Experts of a small language model: 2 picks a token, 8870 steps.
Below are experts of layer 3 (counted from 0) of a mixture-of-experts language model. Rows are named router (the router's row for the expert), gate (a neuron's input weights, with its number), up (a neuron's input weights, with its number), down (a neuron's output weights, with its number) and show model dimensions 0-95. Each number is 200 + 20 x the weight over its row's rms, rounded and kept within 0 to 999.
Before each expert's rows: "comes before" lists some tokens at least twice as common just after its tokens as in all text; "comes after" lists some tokens at least twice as common just before its tokens as in all text. This comes from a sample of Wikipedia text that the model never trained on. Tokens count by the router's weight.

# expert 0
comes before: "\n", "|", "-", "==", "The", " The"
comes after: "\n", " |", ".", ")", "n", "=="
router,194,180,217,196,195,183,205,175,206,199,174,174,195,176,175,199,213,179,178,220,173,179,229,184,209,192,206,197,210,188,188,200,253,165,168,224,184,209,171,189,201,194,186,190,196,228,202,210,172,207,211,172,173,165,196,190,199,177,214,162,188,152,186,216,179,222,232,194,222,163,209,213,188,213,212,176,197,215,199,207,221,230,165,209,197,186,230,222,168,209,222,217,225,205,189,182
gate11,192,201,177,235,254,224,210,216,175,202,186,204,182,175,203,177,179,163,216,182,224,234,221,187,203,190,209,226,190,217,225,181,219,174,219,242,183,199,169,204,197,176,199,209,188,213,201,207,171,215,176,196,212,201,194,192,176,212,184,225,185,153,205,167,198,225,234,227,176,219,187,197,220,186,181,183,207,225,199,198,222,189,175,163,216,210,230,191,189,212,196,219,174,192,204,200
up11,186,197,193,188,202,193,212,190,210,181,187,177,182,177,209,246,193,169,168,191,201,193,198,207,157,228,204,193,217,217,211,228,160,206,216,187,223,193,218,228,190,202,160,184,181,195,223,182,184,198,190,222,193,220,146,164,202,193,211,189,187,217,220,205,205,250,196,187,197,194,224,198,186,187,200,232,193,181,244,204,196,205,190,211,177,209,202,191,207,200,242,249,168,200,187,208
down11,185,207,208,170,241,182,159,190,165,196,140,196,198,209,208,186,192,166,209,175,201,194,192,221,202,216,196,156,199,203,192,205,204,212,195,200,186,186,167,212,199,204,215,183,179,203,203,206,185,217,190,208,150,224,202,188,181,196,204,207,202,178,205,175,216,201,184,197,187,206,232,193,216,128,191,181,178,184,201,190,208,198,198,205,198,222,234,217,227,211,215,207,226,189,237,238
gate12,196,205,194,188,196,216,190,191,173,225,184,171,202,197,178,177,193,215,222,182,183,206,249,224,213,200,200,201,213,204,185,198,209,191,192,154,227,173,175,216,199,216,230,216,210,190,182,186,246,222,201,201,176,199,165,237,191,187,164,227,208,215,154,190,183,197,225,209,187,193,238,226,213,162,203,206,212,223,182,223,214,207,212,158,165,221,204,214,209,192,189,186,221,213,182,193
up12,191,185,206,199,224,190,198,184,198,215,177,204,195,179,164,187,231,201,209,189,170,204,198,214,213,202,189,209,190,198,230,153,206,180,189,191,202,237,178,172,250,221,194,177,189,206,190,200,219,189,205,193,222,252,175,194,175,208,187,194,154,187,221,176,241,199,179,186,220,164,201,203,201,210,232,192,164,183,187,212,195,214,204,150,194,203,224,217,209,214,220,220,191,227,206,214
down12,228,191,217,203,195,202,180,188,175,208,185,182,244,200,175,210,196,189,199,177,206,203,187,237,220,206,187,205,182,227,188,198,172,183,204,204,173,179,231,195,177,198,207,234,197,190,188,213,193,213,189,167,234,202,200,211,180,241,228,170,187,187,206,200,210,204,167,203,222,174,222,186,239,194,199,200,196,212,225,187,222,186,202,178,194,204,248,177,160,214,218,206,225,151,239,196
gate13,201,160,201,174,216,187,215,194,211,242,166,189,212,207,171,182,187,191,205,218,181,177,175,193,206,203,174,216,184,209,200,168,177,189,204,211,202,213,194,218,172,193,221,245,199,230,221,197,175,157,180,239,203,217,180,204,176,188,222,207,205,193,222,207,189,213,200,159,200,227,189,237,181,190,205,180,167,183,184,199,179,213,235,188,201,208,169,201,181,212,197,180,191,151,181,207
up13,207,202,213,200,216,202,141,201,185,176,231,215,227,216,165,188,204,200,228,219,203,154,214,223,202,212,212,210,199,228,164,203,206,194,191,199,192,199,189,192,201,204,192,206,217,195,175,189,217,196,189,221,214,196,195,165,219,195,211,180,192,203,199,221,197,233,197,234,196,210,191,239,199,191,160,175,186,180,171,170,201,232,175,181,189,181,197,193,162,207,229,242,225,222,180,162
down13,183,190,212,240,169,217,220,174,210,162,170,217,208,205,210,174,244,202,208,213,211,182,177,180,205,182,197,214,178,222,195,234,214,200,212,182,205,205,213,179,212,188,143,225,206,212,214,197,210,204,191,182,202,188,215,205,196,166,183,194,191,222,188,220,217,181,233,232,188,206,194,206,166,195,198,215,195,151,164,245,194,185,210,197,201,216,193,213,162,211,179,214,217,208,166,196
gate14,223,230,171,193,198,196,211,235,201,246,165,148,177,203,248,182,212,218,208,216,223,182,207,224,203,201,197,196,228,212,197,198,192,186,197,204,235,220,193,213,183,194,166,200,222,208,188,249,194,219,195,240,196,191,186,221,222,222,236,233,191,215,199,195,204,159,205,208,185,181,172,186,227,211,187,173,201,176,205,194,203,210,192,180,229,222,214,195,214,210,196,212,213,196,187,222
up14,170,182,212,210,217,191,192,184,190,178,246,236,229,210,165,199,206,220,203,188,189,221,192,201,231,196,201,227,187,217,241,208,225,240,193,214,183,219,194,218,170,179,205,199,203,189,253,194,220,207,227,216,229,214,192,201,211,216,194,216,218,209,193,217,228,226,235,192,239,213,224,218,193,174,204,176,205,208,188,201,226,199,189,223,182,204,229,188,203,187,201,232,245,189,211,194
down14,197,204,184,230,196,175,183,200,142,230,174,210,172,187,209,206,196,193,200,163,222,218,201,208,231,197,203,198,168,189,173,196,199,202,208,194,200,169,209,203,201,205,211,220,197,167,249,187,202,148,216,186,181,232,200,191,176,211,201,199,185,215,194,178,175,166,174,217,185,225,210,198,206,203,225,197,258,218,196,196,182,192,233,217,178,206,192,187,206,209,212,182,172,233,199,182
gate15,232,160,202,202,231,212,181,148,223,197,179,207,231,187,221,228,240,190,198,193,179,198,200,209,214,211,199,196,185,236,211,185,208,194,186,177,187,257,203,201,223,197,174,203,228,211,212,202,178,206,188,188,219,198,169,230,200,184,184,209,187,206,181,214,189,170,232,201,162,176,207,196,176,203,173,197,197,166,185,213,203,182,167,170,191,180,180,220,213,195,192,169,200,218,173,204
up15,184,184,192,196,186,206,206,225,226,185,195,177,209,205,191,209,157,259,187,202,216,211,224,198,215,187,218,174,198,180,195,167,204,190,187,230,217,182,181,167,191,199,210,208,166,192,216,180,181,210,199,234,168,224,204,194,176,210,177,175,193,144,203,188,191,181,197,196,200,211,193,237,232,182,205,199,183,255,186,209,214,188,224,220,213,175,223,213,213,202,192,171,197,191,231,188
down15,202,182,221,198,189,225,196,243,228,184,215,188,191,240,196,238,191,216,193,200,217,168,201,197,230,191,186,190,214,163,170,208,192,207,188,173,185,219,207,172,169,185,202,221,227,195,201,220,201,186,206,154,190,198,176,179,217,187,192,203,170,218,235,248,196,198,208,204,198,183,251,188,205,196,198,208,197,204,228,221,214,210,188,196,219,187,225,232,214,235,186,202,201,162,209,177
gate16,179,173,226,218,223,196,166,199,193,190,192,208,191,193,189,195,193,214,210,218,185,187,178,187,217,193,183,239,237,192,174,164,202,190,175,233,205,203,201,186,171,185,198,207,183,227,206,163,182,200,181,206,203,187,215,173,213,206,174,191,166,177,230,212,194,251,202,200,205,196,172,205,210,201,188,224,228,232,206,194,176,212,169,185,247,203,193,165,164,185,164,183,205,217,187,182
up16,195,223,173,192,188,199,190,172,208,214,222,200,191,221,222,190,187,269,177,168,189,198,224,199,195,214,188,225,209,197,206,225,198,200,205,170,245,203,201,192,225,195,183,195,209,171,221,221,176,173,198,207,217,202,196,228,185,162,230,187,207,191,192,196,213,192,202,197,218,216,221,209,172,192,199,136,192,193,193,206,206,207,216,223,177,178,177,219,178,229,246,228,210,217,199,187
down16,184,199,188,194,171,186,186,228,204,173,206,197,173,196,212,184,218,173,191,202,179,205,198,187,219,163,208,216,210,205,205,184,216,189,196,223,198,219,184,204,207,232,191,235,248,194,187,227,199,178,228,209,226,176,190,203,177,216,225,203,191,194,175,199,166,161,203,168,198,227,202,185,215,161,230,195,176,222,197,206,211,184,232,162,202,195,208,238,194,202,238,197,193,235,156,207
gate17,211,197,232,185,213,215,188,214,212,195,208,162,203,182,208,232,194,194,163,171,247,207,213,215,178,149,176,213,244,191,179,197,191,170,158,202,219,209,193,224,226,222,223,221,196,181,222,182,180,242,198,193,215,192,203,208,206,224,202,175,207,199,197,206,188,192,177,227,221,164,203,197,210,208,175,164,184,195,230,186,202,185,192,205,212,225,187,201,188,217,193,238,191,185,183,176
up17,185,217,192,208,192,196,198,187,190,211,171,229,195,200,242,183,187,200,166,212,182,193,185,192,240,218,188,222,198,182,247,218,183,202,205,184,159,189,167,224,168,202,212,194,226,211,172,202,235,236,179,201,188,206,209,198,175,168,180,233,220,219,211,215,221,202,189,214,215,179,202,256,229,190,180,236,204,228,185,187,194,215,204,202,216,228,195,172,199,220,200,199,194,216,205,220
down17,202,182,208,192,168,152,188,189,185,179,189,209,174,171,203,164,227,244,231,177,201,211,200,197,176,168,203,171,216,221,167,188,200,197,177,194,178,195,215,196,188,194,150,181,200,208,199,230,229,191,167,190,225,231,212,202,196,159,202,201,194,213,207,160,205,214,199,202,178,205,165,206,181,199,184,182,193,209,217,211,236,173,214,187,196,235,184,203,209,195,207,224,227,206,219,213

# expert 4
comes before: " the", " a", " to", " by", " in", " his"
comes after: "s", "ed", ",", "ing", "ly", " was"
router,159,197,225,209,214,195,145,176,172,198,244,183,185,209,213,182,221,190,173,192,191,230,163,220,199,214,202,208,197,189,184,187,236,207,241,229,192,215,216,199,224,232,203,228,209,193,180,209,187,172,203,189,181,207,210,216,219,230,212,213,222,189,193,237,189,186,203,226,181,244,200,206,211,182,184,187,212,176,212,209,191,197,210,222,184,193,225,203,218,204,175,196,221,194,215,247
gate11,212,217,198,167,188,201,186,198,189,221,203,210,183,164,190,202,212,167,202,181,206,186,192,239,236,180,211,222,147,219,171,178,205,202,228,235,207,171,200,204,182,183,195,222,216,195,204,193,191,213,207,199,223,242,181,195,213,190,170,173,208,212,235,184,242,194,229,178,173,203,216,218,191,192,189,206,226,186,194,197,179,229,220,177,200,223,235,199,211,187,184,216,192,172,237,186
up11,179,192,215,193,209,220,216,187,206,202,190,167,188,175,190,158,203,206,196,208,233,206,194,218,206,213,205,167,191,198,208,198,186,188,186,193,192,210,178,223,185,212,199,173,173,193,193,224,216,192,223,252,173,190,196,202,205,200,223,168,204,155,201,191,187,191,192,187,234,177,194,179,170,218,207,221,181,200,194,240,210,205,235,194,185,198,266,241,166,173,179,215,218,194,211,182
down11,216,199,162,184,227,199,190,238,220,180,208,220,193,199,229,171,207,181,186,183,202,191,222,201,169,233,210,201,207,200,188,227,187,185,154,180,165,210,167,211,202,220,208,192,156,192,195,207,218,223,180,177,195,190,178,178,180,178,205,165,178,174,190,236,206,197,227,218,170,203,209,196,236,179,194,212,191,180,228,195,179,173,178,207,199,216,197,222,238,203,189,184,186,230,189,198
gate12,209,229,221,195,213,233,184,228,197,196,171,213,193,189,166,194,233,175,204,193,181,236,223,159,172,221,217,197,204,214,169,213,174,220,192,176,173,238,209,191,207,156,212,219,198,197,206,224,210,196,200,214,188,197,217,226,196,218,183,218,193,187,203,169,206,211,196,192,192,188,198,233,176,221,141,191,220,150,185,216,177,235,182,180,210,190,217,196,188,208,201,193,212,201,189,196
up12,243,222,179,205,181,188,171,147,210,212,215,190,185,201,224,221,174,208,176,214,203,196,212,184,209,178,214,222,225,187,206,192,177,188,227,191,189,193,192,208,184,217,206,211,198,207,145,215,225,206,184,187,194,165,208,187,240,167,206,194,197,186,221,198,197,229,173,214,201,185,209,191,219,176,176,166,204,190,214,184,182,207,190,188,165,198,218,226,210,155,182,242,196,201,167,216
down12,219,193,210,174,204,167,194,189,235,195,206,182,175,184,206,203,200,175,206,201,203,199,179,199,183,185,199,208,191,228,200,181,250,185,208,196,197,203,209,201,202,217,195,209,214,216,188,190,222,172,212,212,199,209,173,184,203,170,212,214,192,193,172,211,211,170,177,259,222,245,165,202,194,215,192,219,172,205,192,186,188,167,192,221,213,177,171,224,216,190,203,196,196,206,156,131
gate13,170,191,180,204,189,192,196,196,205,224,187,190,168,215,238,217,211,200,209,199,188,186,183,170,205,249,175,193,225,212,192,216,202,187,210,217,192,208,153,209,201,170,166,194,185,184,210,185,208,158,197,203,186,162,248,199,233,235,238,183,198,200,206,187,179,176,216,210,201,232,212,229,174,203,171,200,232,204,211,187,206,206,208,174,195,203,206,198,227,182,228,199,209,219,187,161
up13,178,220,203,194,214,225,216,192,230,207,186,202,209,200,208,189,188,197,209,223,214,186,238,218,197,192,173,218,191,171,175,189,174,198,209,207,201,211,181,226,225,189,243,225,212,206,224,199,217,185,210,176,193,173,211,153,222,199,205,177,189,201,211,163,217,210,220,203,200,221,177,214,222,228,198,210,233,194,202,202,250,227,212,221,206,201,215,168,172,254,204,190,178,222,163,174
down13,210,170,205,218,192,206,185,202,184,189,182,190,161,176,226,193,144,211,248,193,189,164,208,214,197,149,200,182,215,205,221,214,203,200,171,196,205,222,203,178,162,204,168,187,202,209,228,207,243,178,184,175,185,231,188,207,231,170,208,197,180,196,224,193,188,217,193,235,210,184,228,222,192,191,219,207,169,197,210,174,191,175,194,182,217,170,207,207,205,194,187,194,179,194,215,198
gate14,200,185,222,185,195,220,203,231,187,237,208,200,181,193,187,250,216,203,219,166,211,192,181,245,212,197,187,212,223,210,143,171,211,183,206,246,216,159,205,196,187,192,197,237,164,196,236,201,233,233,188,186,225,220,185,217,197,194,201,184,199,196,203,200,174,196,199,193,210,178,173,215,216,202,216,199,224,193,228,223,177,200,188,169,188,196,199,174,219,209,200,190,179,215,189,189
up14,207,202,197,194,205,183,203,203,185,192,225,191,209,191,221,213,186,221,240,174,198,193,199,230,174,192,186,188,193,183,228,197,212,169,192,201,197,189,225,209,224,191,155,205,201,213,201,210,221,223,234,202,212,214,231,221,236,200,165,224,190,203,208,181,196,231,257,194,190,201,221,168,208,205,210,189,230,195,166,161,173,187,239,167,197,213,220,183,205,196,233,206,191,227,238,185
down14,209,222,210,204,200,197,186,185,176,208,239,188,189,181,225,222,199,205,186,203,188,188,202,186,181,194,202,198,177,189,196,217,227,196,244,193,191,214,196,164,173,197,193,201,192,194,227,196,228,171,162,209,207,230,177,183,210,174,241,175,208,199,201,206,232,164,150,215,196,210,174,206,231,201,187,187,216,212,226,198,210,171,188,186,193,216,233,213,183,232,155,199,163,200,182,231
gate15,210,168,178,187,174,222,166,166,230,193,200,189,206,200,182,206,192,200,211,194,199,204,226,178,195,185,185,186,204,232,229,237,217,223,194,216,183,236,207,184,239,191,230,201,210,182,216,172,214,190,217,227,180,201,249,201,194,239,240,217,198,194,191,214,212,199,208,227,156,187,202,197,227,181,197,213,181,211,157,213,201,188,190,177,189,201,217,206,204,234,193,201,219,176,206,234
up15,210,191,199,234,197,209,256,221,175,182,211,212,224,214,205,207,193,170,195,206,183,187,222,213,206,210,230,225,183,244,172,191,203,176,199,193,191,210,178,201,181,185,192,216,197,185,189,226,239,206,228,177,206,206,242,178,220,203,192,218,207,223,210,213,205,203,202,225,214,191,231,163,214,207,227,170,187,180,193,201,185,205,196,193,210,198,187,178,206,243,198,142,208,188,196,245
down15,211,185,177,174,188,204,204,224,194,180,189,224,186,177,194,179,206,211,217,194,191,183,224,191,175,184,223,207,210,212,216,186,151,239,219,183,183,191,185,202,243,190,216,177,224,226,187,199,202,221,178,207,246,180,199,195,199,171,168,194,219,208,183,180,175,221,204,186,189,152,163,210,220,184,177,219,191,176,198,193,159,212,195,192,192,169,220,218,197,213,217,220,242,187,197,185
gate16,172,227,223,200,161,222,202,233,202,207,192,178,172,191,173,213,201,172,204,230,160,200,210,176,206,190,192,207,189,209,173,203,206,205,218,206,218,234,207,196,232,201,223,239,169,190,192,193,190,205,182,226,217,191,190,195,197,199,212,166,154,207,163,212,216,200,222,188,166,226,229,209,224,205,201,201,213,248,182,218,164,194,192,182,228,198,193,199,201,206,210,221,189,175,163,187
up16,203,219,211,207,170,219,211,200,185,205,210,220,213,199,208,193,219,183,202,219,225,224,194,219,181,201,198,197,225,196,208,214,200,210,174,180,176,203,165,230,211,160,185,190,215,175,211,227,176,185,209,193,172,199,234,227,218,201,194,226,213,193,246,215,221,217,212,208,233,208,201,203,213,177,235,197,234,154,187,199,201,208,202,215,149,214,241,214,180,209,225,210,240,220,225,219
down16,212,184,160,194,191,186,195,204,190,205,214,214,203,186,206,182,176,212,222,189,189,215,193,177,197,223,203,178,197,192,218,226,210,191,239,217,176,210,206,211,199,181,175,252,236,194,213,196,178,192,242,180,212,180,210,196,206,193,253,155,229,211,218,213,210,177,226,209,200,222,189,188,165,188,189,208,186,178,220,207,173,230,207,194,226,209,175,211,212,211,228,186,207,240,225,238
gate17,159,184,210,209,220,179,209,186,219,220,199,205,226,193,206,161,195,208,225,219,209,229,234,209,204,138,194,210,187,215,234,174,198,190,179,205,210,211,154,205,247,225,213,183,194,189,204,199,179,192,186,204,192,180,239,179,207,221,234,198,200,186,193,236,217,243,188,188,207,185,206,211,210,195,178,219,156,211,212,199,210,183,180,192,210,196,209,219,189,227,168,215,199,204,188,217
up17,218,187,221,207,263,175,220,228,180,204,180,193,166,193,226,222,210,204,207,212,246,251,178,225,198,210,168,206,215,224,215,182,197,189,187,198,196,198,193,170,206,208,202,218,188,208,223,226,200,207,188,210,193,205,196,167,226,191,225,170,211,183,216,194,175,224,222,245,219,238,196,214,183,207,197,199,183,245,190,225,236,186,201,181,196,204,207,196,209,175,200,203,204,208,198,199
down17,220,235,170,245,184,185,218,182,194,191,199,212,173,207,193,198,206,160,185,199,171,184,206,209,230,193,232,205,161,215,180,216,223,230,207,212,187,207,235,201,184,195,210,183,208,225,216,188,187,198,164,197,231,197,220,217,213,200,232,173,208,207,191,244,243,172,184,227,194,213,201,216,184,209,186,184,183,204,218,165,205,249,190,208,182,215,214,185,215,196,224,218,185,203,201,218

# expert 6
comes before: " |", ",", ".", ":", "ly", "–"
comes after: " |", "|", "-", ";", ":", "it"
router,197,193,167,199,197,201,184,202,179,177,169,198,252,157,177,206,216,218,177,173,204,187,207,204,217,201,268,220,222,206,205,224,197,228,191,193,196,191,186,216,167,166,219,225,201,180,182,187,214,191,156,204,212,198,206,211,190,229,177,223,238,214,208,198,227,193,179,205,201,187,198,224,176,176,200,195,198,156,211,184,212,193,178,214,196,199,197,180,223,212,159,196,202,199,192,179
gate21,203,164,184,174,215,189,162,212,207,222,197,186,186,158,217,207,223,177,226,194,178,189,197,220,141,191,223,221,225,180,175,228,196,227,206,226,227,233,215,191,176,196,231,202,169,207,190,192,186,207,189,197,181,202,188,220,246,200,205,208,183,189,184,197,212,210,183,219,210,195,219,185,190,204,178,227,170,201,194,229,202,189,179,183,208,190,213,195,207,159,204,212,248,197,171,200
up21,180,205,185,186,200,203,236,201,196,177,203,185,209,150,199,218,202,178,169,220,231,194,234,213,242,202,179,213,233,203,220,199,197,185,174,222,202,188,231,198,204,197,161,178,182,191,201,180,182,224,199,175,193,184,212,180,221,213,191,226,232,186,219,223,173,186,215,197,181,216,150,161,217,203,205,215,224,208,191,195,189,180,235,190,173,228,202,159,178,211,193,185,191,202,211,213
down21,204,209,202,208,201,219,214,182,174,199,178,233,206,168,234,218,209,189,191,232,217,212,198,227,215,213,199,174,204,196,200,236,219,190,184,200,205,202,222,182,221,221,205,189,197,226,220,202,198,160,176,192,247,203,185,181,162,204,166,206,209,197,203,208,202,215,222,242,190,211,203,210,168,202,216,210,178,198,191,228,192,172,193,223,199,155,194,210,198,225,224,216,161,221,257,180
gate22,204,171,200,222,215,199,201,218,205,196,184,241,204,202,187,217,172,190,167,237,215,174,180,237,194,203,224,215,219,219,194,186,214,182,212,193,218,190,208,199,217,182,215,230,225,165,182,200,223,185,208,227,199,184,195,198,191,198,212,161,214,214,187,185,201,199,249,188,187,202,207,193,217,179,218,197,202,202,227,209,184,244,198,191,234,244,191,183,197,198,194,242,247,170,187,167
up22,200,176,202,188,209,179,214,192,237,223,198,186,207,178,210,161,208,214,216,202,174,207,213,210,190,213,218,197,216,190,169,201,197,206,190,163,192,203,198,204,208,191,209,219,188,259,240,197,217,197,208,188,220,177,243,213,160,203,192,210,236,199,214,200,186,225,225,197,224,207,236,217,162,234,160,191,201,189,159,169,211,227,190,213,183,206,188,203,209,212,181,165,226,185,198,204
down22,213,186,219,191,191,201,231,215,178,131,224,218,204,194,219,208,172,206,202,194,188,185,198,201,209,218,181,186,206,224,228,202,203,241,184,171,208,173,181,180,210,166,230,191,186,223,193,182,203,239,177,176,226,203,183,191,226,217,212,207,180,190,218,219,190,230,172,198,167,220,233,214,239,236,192,214,195,223,207,212,201,198,194,186,223,198,199,180,168,198,190,178,216,212,226,197
gate23,189,181,213,227,215,179,170,180,218,182,193,221,217,184,189,217,198,181,214,219,175,190,197,191,233,190,214,180,181,192,226,180,235,248,196,190,188,234,155,224,199,172,161,209,207,171,221,212,200,211,217,204,236,220,202,213,220,185,189,201,192,218,194,208,191,222,229,207,186,219,206,208,204,157,202,207,204,181,178,177,219,161,187,172,200,200,179,209,221,218,196,201,218,198,154,167
up23,205,189,230,196,224,192,207,196,207,201,181,199,194,186,192,226,214,212,173,197,184,198,159,217,185,169,209,208,194,197,219,219,218,225,267,210,207,172,202,179,225,244,177,224,246,244,214,174,194,197,212,191,220,180,202,179,217,197,235,212,192,180,193,190,198,159,189,186,207,169,180,209,203,203,224,175,231,183,163,191,224,188,212,188,208,223,186,195,179,211,221,189,201,215,208,191
down23,206,205,213,160,191,224,228,185,193,212,173,222,178,227,212,195,198,185,187,180,218,200,224,195,196,183,192,229,209,229,195,190,174,187,182,194,180,165,206,224,156,206,197,195,211,211,201,198,183,228,189,175,232,203,190,192,195,220,219,186,204,189,178,184,208,211,200,204,207,204,240,238,164,260,208,164,198,200,193,212,176,187,144,222,200,216,204,216,194,168,227,177,207,207,209,222
gate24,167,167,198,205,188,205,199,217,158,207,184,213,190,181,190,220,211,185,179,170,214,177,191,212,211,216,193,203,215,235,190,210,207,189,130,206,212,207,205,181,174,202,225,202,211,207,247,196,196,217,211,185,213,196,185,209,178,181,180,212,184,177,178,193,207,215,181,218,186,181,224,221,168,149,184,228,200,179,191,207,182,214,155,181,216,210,191,179,207,179,166,224,201,224,210,190
up24,220,233,181,202,205,208,188,226,210,199,208,159,220,214,193,190,228,186,201,228,206,230,215,178,201,199,198,212,195,176,176,197,225,199,197,154,213,204,207,165,240,168,195,207,192,204,187,223,154,224,208,185,211,210,171,223,182,189,199,210,206,224,207,185,195,184,233,140,164,192,213,198,180,189,192,216,172,205,199,224,192,175,244,201,187,221,187,225,168,203,199,191,189,198,177,209
down24,193,203,218,197,173,212,183,186,206,178,187,175,227,208,188,220,209,179,226,177,191,182,146,204,170,222,228,187,185,206,193,211,217,177,215,187,204,192,190,200,202,199,195,214,218,201,217,170,189,218,200,240,175,212,232,222,194,181,223,215,180,201,157,156,189,203,175,198,181,187,256,200,197,213,187,190,218,186,208,183,209,167,197,237,188,225,211,215,171,163,204,184,185,187,219,227
gate25,195,191,203,195,240,221,196,190,229,197,194,188,197,158,186,235,173,175,185,230,195,207,195,196,218,203,224,199,191,186,230,205,226,211,180,219,223,206,184,194,181,205,185,247,155,174,206,182,175,191,181,236,161,193,188,199,183,189,201,207,211,216,193,197,204,192,176,205,210,214,187,229,171,181,201,200,176,219,162,211,204,173,166,198,192,170,190,178,200,207,196,193,214,140,214,174
up25,185,203,165,190,222,170,233,218,190,189,190,197,198,162,208,194,217,228,224,148,223,202,181,215,243,175,180,196,202,235,220,212,192,218,224,199,193,200,197,220,188,231,204,237,215,217,206,223,201,199,188,198,217,239,210,189,163,165,232,170,194,195,187,189,201,235,185,198,182,213,189,173,233,184,225,203,188,187,200,171,191,220,204,212,221,191,193,207,192,209,208,190,210,210,217,243
down25,173,192,224,205,193,229,221,226,194,200,185,175,196,203,209,184,202,190,221,179,204,195,192,240,213,170,198,234,198,187,196,159,190,188,212,189,204,179,191,186,166,177,182,237,186,160,209,187,199,150,225,198,215,198,173,206,203,195,173,199,197,229,225,179,217,220,198,179,209,223,228,197,191,219,201,171,224,229,181,198,183,212,233,207,200,158,209,215,230,217,247,214,208,183,212,211
gate26,195,152,197,195,214,175,203,210,184,197,203,208,182,203,188,178,159,214,164,247,216,232,169,196,166,227,221,220,233,213,190,178,198,225,225,178,188,217,211,201,202,181,206,211,203,223,202,153,211,220,182,221,207,201,188,201,205,198,176,202,225,211,221,176,228,217,248,219,171,199,191,207,188,187,202,187,207,192,181,223,195,166,225,175,168,191,212,218,203,215,193,166,184,188,191,202
up26,214,234,171,200,155,178,195,206,186,187,177,210,222,192,215,239,190,244,209,194,233,188,209,169,226,215,167,197,181,221,190,177,208,191,205,220,209,236,171,211,200,206,223,185,160,199,207,214,181,206,199,237,212,191,178,191,179,178,197,163,168,220,205,229,194,171,257,226,196,198,225,186,208,212,188,227,186,196,204,206,215,213,206,202,193,183,200,215,188,221,210,201,211,184,177,205
down26,178,167,204,214,204,200,176,168,219,206,223,189,221,207,206,206,204,177,206,188,228,222,208,168,224,199,225,227,201,217,220,206,210,198,193,221,191,217,202,207,199,192,251,197,158,209,147,214,177,207,201,174,151,200,172,211,196,233,186,191,216,200,197,190,229,170,194,186,209,216,225,178,218,187,200,171,178,189,210,201,198,201,187,222,257,190,206,214,223,182,177,193,177,224,216,214
gate27,206,205,190,204,183,186,170,200,181,217,164,180,191,203,219,192,167,228,204,194,214,182,197,177,202,200,210,227,221,194,222,191,155,225,201,150,171,200,205,209,167,219,223,217,200,179,189,191,197,192,212,213,193,190,176,227,175,167,204,219,198,251,220,182,196,229,182,211,209,178,180,197,207,243,175,197,162,179,182,213,224,202,238,203,231,192,221,216,181,217,182,177,187,206,200,211
up27,201,177,234,215,182,210,207,192,203,157,212,229,219,215,173,242,210,170,181,219,205,216,197,199,208,190,217,196,204,207,189,191,196,226,244,231,204,184,185,163,189,188,234,201,205,166,157,224,207,197,218,195,243,197,201,190,191,208,211,198,162,214,167,159,189,196,222,192,197,197,187,192,168,178,222,194,184,178,177,200,210,201,154,197,180,196,181,203,225,197,239,191,199,201,215,210
down27,156,196,206,198,216,197,191,192,215,208,238,205,228,206,197,161,192,187,157,188,194,198,180,199,183,207,194,179,188,205,236,193,184,206,206,177,233,168,197,197,178,186,197,222,240,186,202,214,191,221,198,203,213,208,179,192,216,194,169,206,195,192,163,161,181,204,221,192,194,178,203,218,186,239,211,184,194,194,213,235,225,171,180,195,247,182,202,212,191,169,204,180,195,187,158,156